From a checkpoint of a small mixture-of-experts model trained on Wikipedia.
Training: a variant of Muon for the experts, 545M tokens.
Below are experts of layer 6 (counted from 0) of a mixture-of-experts language model. Rows are named gate (a neuron's input weights, with its number), up (a neuron's input weights, with its number), down (a neuron's output weights, with its number) and show model dimensions 0-223. Each number is 128 + 24 x the weight over its row's rms, rounded and kept within 0 to 255. Numbers have three digits each.
Before each expert's rows: "gets" lists some tokens that make up at least twice as much of what it gets as of all text. This comes from a sample of Wikipedia text that the model never trained on. Tokens count by the router's weight.

# expert 2
gets: " 5", " 6", " 4", " 9", " 7", " 0"
gate2:126137136119111117108160152163107144182115140131147105113124121120163155103124175093124109102131135133152136119123130174108152141115105154134100148129112116153124135127121099137120122170134123118133158102130122153096118100168122107141157118138176113087157126150139104087148110109120118153117128109138133120138128118126099119110154109137135088173085134114120093107142118151114122123183090141098163119107111142124115157161109113121149127129117180142137122138116108110163139118082095093151108123114120167110106113162151138103123126149098156090111105115189119120126176125097113112138199180128102138141080159152172153140170102099152158153129060151170175094102126143091131109116
up2:116124138090150146075141108135077155110103111100144105138104157139150155108139167108160099145114100126101140120143122153135101127112122117141116129129129133100171114169100127153131161113155202123166119141128150103145183155100152129141144111132115122098127133159124072157130123107189112122129134170127128101136146143165132114156130109138131138136081152124119140135155123118113113174148105151102118160145144180121114110141159110081090133124107093109147095156166155148161120150129139123107093080131120130137119118108143126153136159131134137155166097128136167126108064099138158135127100121157126154141105121126170099122093092122139167139115122141074104137142134073095165102136
down2:162136124115129147200121102116158129127146125161137125136105090133141115153135120130166146125155117157114133098127108105117168206145120128105103125161136126122127123147133095095125132116154142109145151115101106120103113138133146099144125115147124090120118164145116155127150124158134115090139141178135085132129119124170167113134128137121118107068130098117127099119128126131164101143141157158173097149145130152131144107108159121090122138100145157137080149134110106131181137150172144129118103155126089108122125151145128124169108052109106127130077117145169147122173126154102140130144152164091157092114124107113111213115106106106145140112110105138164146088149155114136134137170
gate3:127125195075116175123137108122125150097158164071137145125114073091112169154127122131134127184092133147150142110135158156169163112130098138150118069117155121117149099097112132135139106168185126151117131095122114107151109112126111137128153142117146118111137132133154096095098123164114129135138137145155111135098123140179105173144118115158152141115144130097104115146098132100129118135133159092112121114127142137109085131090175137156158149088094150140133159194110149146130136157140119102132113167154162108141088102118113171130141145142194129098133123105127116130131091130111145132129094105106112146114133078151139147139145147134126160163153128125130136135135153134122112157175
up3:115146103150098126157140123141122094098066169114089153148103113136105142106160087117117174124130130157094139116096119114159115101140130125107134146169139139107152126136140116190126137125122091109098094086125145123105139125125069094159107078148116157138150120129127160153110118139171128149162106140133147147127141145119101145111161150101139143097080144129084150129170087135153107102160188182179154123097148114108170142146095111153138133132148129128116121153095119093116105133091111114123106083126161165147124174132096084134142101108119136131100145118113082108139121171129116161148149154121135147144102109126135127108150147132123095100069134141110141124140143118106131127110
down3:184182169123132102117083165102117140120144158173113122131111131117093127100134165152131130142134152155141108106144092080107116174104105135091122127112130093106090122149073095135163136117130136124112142126111165141113122135154163130141121160094112077091151149141169116098119088152133122142127145116133119101134131145137118128101174145135099149141134112142109134136109128077117112125122154113156085098133120172128152144109129186154160147111100130131164103110132130190126113081124108136119112092053102122135153158128113116112118152116131115108139106137071123092114130158139105101148153149155147147178118139109145135097162094114121142120103124146130091158175117124146124143128
gate4:150114118156140120127158133096121121159136090166141129125086095140097139188143122174122147105087131141100101131159084155129109114102141151131089129114111105155136094134108129147086158107119098121141147144118134154180155126145075132159167125077158097120144150141124149153129118139143152094151119110109144121158113183145116128141124155121166108084132136117095080084147144169125171157123120086092156110110129127093128097106108147124116144112141130131124168126109130144107070148119164156131126121166089140110103132165120152126133133124103085145138112149165156167153160152104139130140166130131154154116108153154139130125084135181140079141129145154123145128133119109157160096140
up4:111127121118118097165139150131171106125100162111119138177123144114123147081136126085160143167129100155151129102157100149138136136157162138128119154129121135141124139120150110156149120120161133138112116099117156126118103070110133141137148129150094174169162129139117114172106101130157119163108149143096131171128144097123131140082116116113155132158099116080110161147140142096105172145114143127126136105129120108117149088118133100116126141168192132121122141140172130145130092114162099109103123089128127084162077132114118112122120153128139142084139091128107139184059153129115123127129154131122084127092130158124113162149125113137100085114158107164172079147162090155155119126138
down4:101091155148101123126110106105102172094109138107125104154157140149148117137150198157139116155114114107122116119091124097150148140121115140161105123137112115111093156140148116117128130135137131090132181147095135131125146126140170121183114120131106146134061161090184122135121145123166134127129157118094147152129120123099134126100073124179139124119141101112149119188182142141122123129136094134084152142111134138133139119153148101102118118125122120107131086100146136122093109091129119161117141098099158146137106152104123134113118136114136114116101152114127118143193143143171187113122141127133087186116075111135144081089108108097106160159175115123152129154097126127129124142117
gate5:152146125116121133141115132154157130140110191163146152070155109125120148101113143104157106145143119097128155106090103121149157111120124126138136125125124168137108124163159111170084136133115127124151130119136174150139109101158111131142123080090168143124139112161108172144121161149156158154146147129150135141155140189087121086161076162128081110095125120059105121148137101123112157175089135128132080130169137172122097085106136152097128125147113100132120121146131163161118148136102166142136122137156180121105136135110152123102108093120166160146081142151084071112090160129151145135118109123123137116142123114130135141133108144121144103134141131159139168148139126119132124119108
up5:095147133120138143125153148145147105115124119107149124114140120140144130140187145093182165146137144125107139138135106156108156141091153095111135103160130148081089149138108063159158111121119133109165152124122168127141119124145141154120138170128119110129118137144149143108130142148104131092147128080106119116141089113149116102128107152081069129136132139135152086104135139125107145155131179116142122130125196209125118079170152121147067119094126171116151126138118102140112145124135143091147108122129166121092137156106156124160130124127082137166104139116173149132139114123145145088125138157144150120116111169119109101117172112106116135130162125183149145117166123165097123143132
down5:125148131089151101113130130101137119139110129130145114146163136131115091107134122163105164145139124161112143077094118096118124147152078122132129127135127098168159181112130091175120123131119110098109116112091093149156139102153066113146099101162107152110130156140137123130135121136130134134180115159115146118158133121123187155137086148148146139129137128161096134112114155134110080149112101180122122133158097091157147140131126090108147115167088124133098152113129108128089136129133099127145112124161118101165110102144138173162107136105090134133135130112139119141111137213058083142142070127179129181125125138146133159104126133119096124122143132122122141106105136114133132150099
gate6:152080130144162144106081160129141096141119113114129113182146137120174120120129095151122074150133117140138131152101093149130128170144117129111138141133153140121135084127096133122161134141147104173158073123162154094151111136137128134108123179145141127160129153144131135124117133146122162113123135130136149076133083089116144147148113092115135113106107151120122105107111170144132117145159182158141163117109157122163105146093088116142134116157150131157128130110101168140094100079153121138117104109111162108130144147115123137122161105088142130115139103178147107088116126152122151084129199154129121136074126092128147114112126138099075157076102149153116140117095097099127105132136
up6:120155130166153124130103158124156128118151116134107123103137082109163155132089146100177129125116121117133105101129084126128146090139126088142095131170150135105138131097102102140116118129110134175140161079122107139175149143158085106138091095130144142115105109135136175122106105119134185128145134115113113119117083117106131141139158155131144110105108134138109163111039117141138136111084132106103095159161101129088084117106140119108146151138141130076147123136121163128104155107096117155144115129115128118158144115117085165135121111107113085116099166096113162116112098159114104119120112109128116167173150071132119104103122111081096084138126142127115099150121095148145100128124
down6:113092099139132104131130151111141137140133134141120112147096137178155168166129135093112138145108111077147132139129143155116131148145112124129150199138137150108119132136164111072141138127118146181113138129109128132165105179119132131099170116137128147166129126137141161104148149124155116148098108136152125122123157114114152136138176181118111117175157139164176117112109128152118150129148092130123151121073129104150133138153102121151115107082156099091134116130111150116124107127136157107094178178145104142124102095129137172096134124159103143089057126153134109113111127131140078098145146118130136142060090141138113117124114166137145141068135106147158138123126080148132113112129
gate7:143152084106149125145083141113142135176135064149133128135167147117154133166129132147081107142100138125156138106171127135129101118154128117114095122137105088122113162082102097113134123108141176109142118170155121146105160082081124158146117128168142131119142134114110146149092134140131128091117100130141111113133118137114166120117130152139122126167168130103096104063134135098097117136132147103155132079099107157087134145082105146115128121105132158151104104142098130138123080133156109132111134110139152150132081166103171104138119083129133136136146112124076113128120134131143102118124183135153062137134133146091159151163124139145107118102149195154129117138158138111134126107135
up7:119102141168144155142124178133116123130134132121136155119121140106131124097121099140148137150147126132100162136134110125123092111124150126152144123112113118124066093146126142165100149159150100155085064142158129103185138117140168177137142143126160109141120136137154139116108128154134147164131115126125129155143142166116095130170151100121165098159141133078140132117096121144132188142129129147157124098134133132130141142121142155145115088084131137126120156133169150156124128154145185142136110107123137108105141129093166158131113070178136142145107144148105137145116089123100104123136141114157123151169160095129119117172113107126138162057130147089154150163093126083132161161182
down7:137101116119127126159131150116132089101148150127094098128133146118132123075150150119144175134122101166141110121141130155120138105176122123131150090115133091145098149098122058090117121152147160117128146156127109137156127131135167135100081085106134151133116132090106132124082131122115138159146172088133108139145109136151133161145116106179163139138139122090116126118096153174090128116168152106128182106095131143115117121170107118145110153114131134145142126149143162182102136137122095110193106113149085166140116168088129153149094120141182128154153127108138136171132146121133119122068157147147089158105133117139099134173139122099122168114117152112140136145129127171148128128131
gate8:121143146102112159107133106147143134098099100157095134129126169127123144140152115138104113122108112153146109158110155138135127111113160088101147145126139142150152149070145136158110149169101163134097114090134142131120118099118099091119141157138109146102129124121155166120095115116129174127138101152095161128119183139153135102123123116108122120136157144133131169092127123109104137141085131113128145154074145179110174153126144132137112145072085135120111100142173158112137133164116098119115133123129121115110088090143138105173151070122144152164156094153116111083135112144160142162169146144119149144092118187148183154116158129149096115076132123110143106149101148110101166148126
up8:146143153126093127141112113131143103103164147121149115137104129141145084165143116128138135159136149129124146161115124118110127142138107120085158127092079109075104163170155148125096095109110123089140156190119103120130112110092093123126114093131104163154168131123115098169126123124153178147096081144135101074091150133131128132178110086143135131124123121143108165130126162153179131138100135126130161091141135138094113124110121131128129133115178120131106094142135153129093131126105175160151127164153168125137086108097155122152112116117132105130111134160139140164148141107133163145124111183090158146102110148142112138129113116142152143120088140104143112116151183085087142073132
down8:135147097076084130139172139106144156100108156116117152126103125127096090135138112114146110154116162151103155092100106172149130176083125126133121113147105146153124111097148135106144127164160121119082139146129088137144074107135128138136167108154158106139125124095134132163125076157165140136122124102110134172159141076112169135141143148120084122111152114117120153152134141174133139133134124126117081132122135138146148168129161117181140136159129147149132114157150148132115156148129120129114165103148107136129063131150117181103127129128103142137107150146114117108088118160136134117136139148169133093112120123124086126155081093128114092120170171175165122104128084150158101122163
gate9:156097126118152129101105097158117121156154123117183177118112151144136126100131138156117147112115136110171113097092110129105103143150150168165137103117136155126112126125122151121146152113126145114146138122147126146108089149173159127069149075128128157111145085141163149143140112076150133106113158116074125117172132112130131117133162120095099118175167179146126103105134134074100166131122133124128056151165117185099154130130157116135121152113133133187133091172153163106146149109143143141126136121148114170146111155140124117138132104136135144096129143118164096126112125140127152167140127107131128127143123149093126135116136111099071104167147089144142109098133122128075135140147
up9:090099112153085112089144132110090130129119115153130129095092103100149127114088126100148151167113112148139149110128083137116142105074181163099138139151201169104147109176102178162138179113146110131077122156135126136123154087116136131107135140106119113073108100100131132147128112149101127123084102107130136116094162154152104155105134121097159133135151127132140110126129142165128139158096128144160147128132144132150109095132087145137113134137148107181132084104123120133143156160129146155152125095110113104150141116124118158129105120140124125081165108099138116144099112049143115134107147111098163118106115136148124115117132125129182122089141159150132102123142137091132146115156
down9:111130151125120111116127119130125126177108177120100096122165142125120147158139157114119119120132173105135113091132092116128087103179152173118124113102080123142084095118180132100098158087174117116149120157145133087104136077133127140086160129139119133171103143108113120134104108157147100135137136128140135134164129110142117158136153101111125138107122087105134112173152105111119100072195100135115110082121113147115169103132151137160113125103145119098150101119160159139123149190126136144129137161140142123147118083114113114145136104118181114144182126113063153122132113126129136091110138146102143168143168147111096110127135133136141136105111158098168145153130132143139110113107
gate10:112102139134108082166074139112082141129144144116141115129143131136122122131147146148171160130166116150153150083160119182170138103151139116128115143083100131164132179117140147135147089126167152130086092160097085108126133124114124158078109123105135104121095141139193148124102139129138151132128136132133135132123148149127114128161132177112127130103160108126134094113140107111115102125100127145130108091115100157127139131163123109118110121111140128138121144156111185138141129105143101126095160111168093088107158107164161176115127107135137124155159111075145084119138125150102115135109107067132171113112137095180138091126163171171136125145146126109091152136115134110128115127165
up10:115092130150142125152118135115180135154138099120157125119095097075163106149130118120131146117121128162112152133125197131176176124109152126105092118136182152145114128095100108167127115126104107135126117131151105088114153138144135129129117136139144173142136098106184087114090148127127108146135130101125117180108096133106120137148157125145129126123148179101106117118131131129131135110131133123113106130121119120162112163121139107130147138131093159126079127125162099121158163149106152079117144124129172142097140146161087141131095151151125144177158162105143135091096119179153117125108120173166165180119096110140129131139154080108160130127158118165117102074148141094144151114161
down10:109076145152080131143108145134153102141137126144137142150181112169136135086103152133108108126127132116129106151100142111122154113076146114117123105100144109150106147128147100106141130123136130106130109139170104111117125102077110126108104112140158145140158139131108111112147157135122106140138159092128116143100147145122131162162174077142120122158088140119083122087162070144122130124113095151111122132161110095142114167125116098141144126100075148115164123147123149085151160130104106133180083112166163122123113082137126121143117175113082096136130127111109156147105133119113110158123114167146178133086101128153098187126099114135171123149114135106169113174108134138150100157107
gate11:134114134080142120152162134144105141120149180105140092111138119155146157170136136148141096163102092150137177129160097130126085145101097152138174154111139181138135116097116111151093124128120144111157141127117133109148129120141154137135111130106152146118074113138137113149135130096141129147108114098169139103161080151148122131147152103109132131164158089107180168148145092127121137129131147168108109121137146142135132094149131125097122104119169124141163113155153133119069126128111130092140175132102078141086168174113128124110128119165155098138100174124121113146102140149106137121152104160150106101164118150176105097145102104159181150118105171123120144112116134086136118153138
up11:124152125103128151144111141139139094121138115125144148127168137143145179154047092139122074150070158146117171141145130122111121135148149148195139128119085096129067142156175105181158117140141165141164138142154118131141173115134093152136100120143111124132122157107134110113186159118127075147091133115117122170137116140143131153148119113141133102125157124113138103124115146130152111124125134117166147141135126115117106133110099118096140096147130083106135109082102161104105125157111155124172118132124107132141113137109147185151112126136104151095096121142129131127121142172115133155140099131124097189131179147080125139092082125131129114126143146132176161124150120152122126136135
down11:141142107135136163117116137166128175157100148118119135083150088178089116099163112117133130116134140165117120121151143120121113171085095130125131101109115164079121135065152154116147127091141194098126148125097091155103153131111110141073155109160161142141157110079139136118106143102158135130134115116178118102120143138148122131144123129089128180152156148120149123168103106134108123131165117126120129124084170141127140138121112128160096162171164131113150146125138135152126155121142125139139131107100156134142137098135156139110119163118112124107126093069128104149136131117122103130139103155086120125132124164109146126143109189118140143104112170118080095144119197105120139150099